Weights of a small mixture-of-experts language model, trained from scratch on English Wikipedia.
Experts: 32 experts in each of 19 layers, 48 SwiGLU neurons an expert, 4 picks a token, a sigmoid router.
Below are experts of layer 4 (counted from 0) of a mixture-of-experts language model. Rows are named router (the router's row for the expert) and show model dimensions 0-191. Each number is 128 + 32 x the weight over its row's rms, rounded and kept within 0 to 255. Numbers have three digits each.
After each expert's rows: "raises" lists some tokens whose logits its average output raises strongly, later layers aside. This comes from a sample of Wikipedia text that the model never trained on.

# expert 14
router:155167101146119137099113181107096090098107160111133129127099082093127172128108131136130121087162130178202165099083137104135129093164089169127102168192163124136167146111110132128165105131080135110116113156124191060115165099189104065177104117069066095181130186144068160124074162115093108104129142121116204124136084186175115113115136176113153174115180072098152173076126159153097140104159163079121104117098148128096122080058135155055171147168116166144131107079082097122132170099114120122148141127132151137086135159112125184142106161137089104147137184128100148146086121098146153159
raises: "it", "l", "am", "ent"

# expert 17
router:090126170088178099135107103144083074180114136131136178120090122123114102136089101139185137161182141065101094101119154103140103101145135158122083113164184189236121091153137073147159137071047155138125163131162134101085100182109097126109147112127109136136157105176127151191143165113119154079122160137104124119102112126120129179127097139118178128177174095145128141118051182078160147116123080067171106148119111126156153096120157099064182076172126153141094162090100083142147119086118161094135109131165213104124099143105165110112139148164139123132111101137081154130135130118140198106
raises: ".", "\n", ".,", " and", ","

# expert 13
router:089113145151116133140166149096087120131140154152174052120075095146118131193058117123142122122145134128220166178138148071102130117082120130144133110137160123126119146119136151136127114134137150073134155082239126076138131196153155127144149098145122114168164119141077102160138159164171155111147095096145160137122021135123147075140146157119164112137126191115083104127135097103097160128182111084177159113097122121140097120176139156039159129164135106171132147124118134101152107093122198056146123119146130079138128120157113109178136097054177113154175113128087165137196128151152120150
raises: "e", "r", "c"

# expert 9
router:091080169107172132082137077126094073156129086101114109186103091094085093162089057149121136186108131132166177155121124071090169130108178153133111154074152112168186129137122087123133139071042168132100084106124151102173119130136161133132120126125079125157159133109115117122161121175106130140164157114160181109050084137176106087101147146097146140140184114136088120126104140105097144128133077074181124124098076131137189097118132135128189136186144100127142097149101146185129126083163142073177102104157140116118125132146163206221159154134176087139143113111109137154132129094124118171
raises: "ost", "ased", "7."

# expert 7
router:174161196143169181189102177138087104099133087105185103115103088132133168110078166153184144127093111131113133141090120080123148054139162125104070143139082101148097061133132153165124118161109096099121092111144157161101167143148157065121108101178155111114141134138150140134089141131130109078149149111125134131095008152139118106128116158143167093147117090127157093127116103080118142122163143080082097191074077138186181133108106138048187108201098135152195149104125138135142118117142123124188135176147134187139138121161134123161149197140138129080147120111155166122113158121148103108
raises: "ed.", "r", ".", "d", "s.", "es."

# expert 11
router:164098071188099158136131151153107114158125118157148181114143115133118192077159129194178168114134130092167122100125155084072128134132138099164114150157112157148153079095142041114103101135076167099077123098079114109113125187120136116159088115137105137099109123147144136095143166120110111140168140094080142062117118173121166168095137096099200082160128060090169114156092158104119166144152116093161069124078096142170149100077125133091201119157131104115115102114089121125088102078186137068094170152097178058079138164091148148159141088134121082172132121128118149103138089118140177109
raises: "ir", "e", "a", "is", "i", "r"

# expert 1
router:138099103166154117145115145114100102126122124137167142198121137137112204089041140130110122149161152189121167142099133083077127104077115165121135125103116144107230134094143150120189120095122130110140137153155141137160115158143134125121149150135130113155151128133094108121095129122158153121152140113187146131053111158167104106142176199101146109096120126132151110164118189129103167161191129126203147102090081113104086085076092153123140172196153130125101066132145167158103117060112130098086102070172132135118107134186202177108150128104144116239137074078145128109125131088117111119
raises: "e,", "\n", "x", "al"

# expert 18
router:113139079174139129156099150089111090154184104089123155133131103182131109107081147164166165099091099121084181088097222064129122063095104132116082120115166192167177138134104114129102113138071128158160181124139101092085120116164151112117108103147139129125178092112077143116126156121080208132171141090088104127078144190145099088092121159094080092136089148144154129136165152152143080111135097131116129098104153194093151096099135210139178104154160129138128088190120152076166103109109117146118113091127135076133163100160161126085112127155140140109183120089107158192168097093146111160
raises: "i", "a", "in", "l", "if"

# expert 24
router:173138164193111099133105074118096108128132122124166153146102120148144110158063125151130119063134125098136205099147142093120128137159132122119142090082178116099061152181141085150124161174099163102091136143190120139117146112088135078142114134098104143136068165074152161067168110138054138090126081176149151147093113142067110149096077136089141131142181114140159137093112179126109169163122075147158108093078113137137160082096106149098181136114102096148157100195148140131124137166125160129113129111138147126114173154157127078190123150129177091126076156101145177169202192082184175142
raises: "e", "A", "P"

# expert 30
router:153154061142142133128124196151124081152149126115220076119092154125106163135093137159143132103162169119124103161129140150128158097116107112093088142153113160125171110141091166124151130108160119132111151137180128097184199123115189108146146137112180096135130116145098145151102123147109181140138189217089153157069129189131116095161116160111174151125124038184167120156103174140128111170120177100147113189061164131149129101100127127103173129169104147121195123202152112179156121075150123114112101155208149100132144105208128126131109101077106095138098133136091145172158152137146165119
raises: " ", " |", "e"

# expert 15
router:156181094083138121177182166101060078217117116110186139112128135149162228127052135150155163103154121138070203164071155100063156124122149123069101156168163139074134072108149116111144082122129103158093131138130151103095110129139210119154127133124083106121105114145068144166120160156099172125116098103108119098113094140135118115156141154124156063150071148118120074087103147130075162158166116103122144104057100097121102146104127156151127111133088170183108134138161117127102150076127198113128163120129153107151138122176131109132129105075123096139145163129097155168099126107172169138
raises: "e", " ", "s"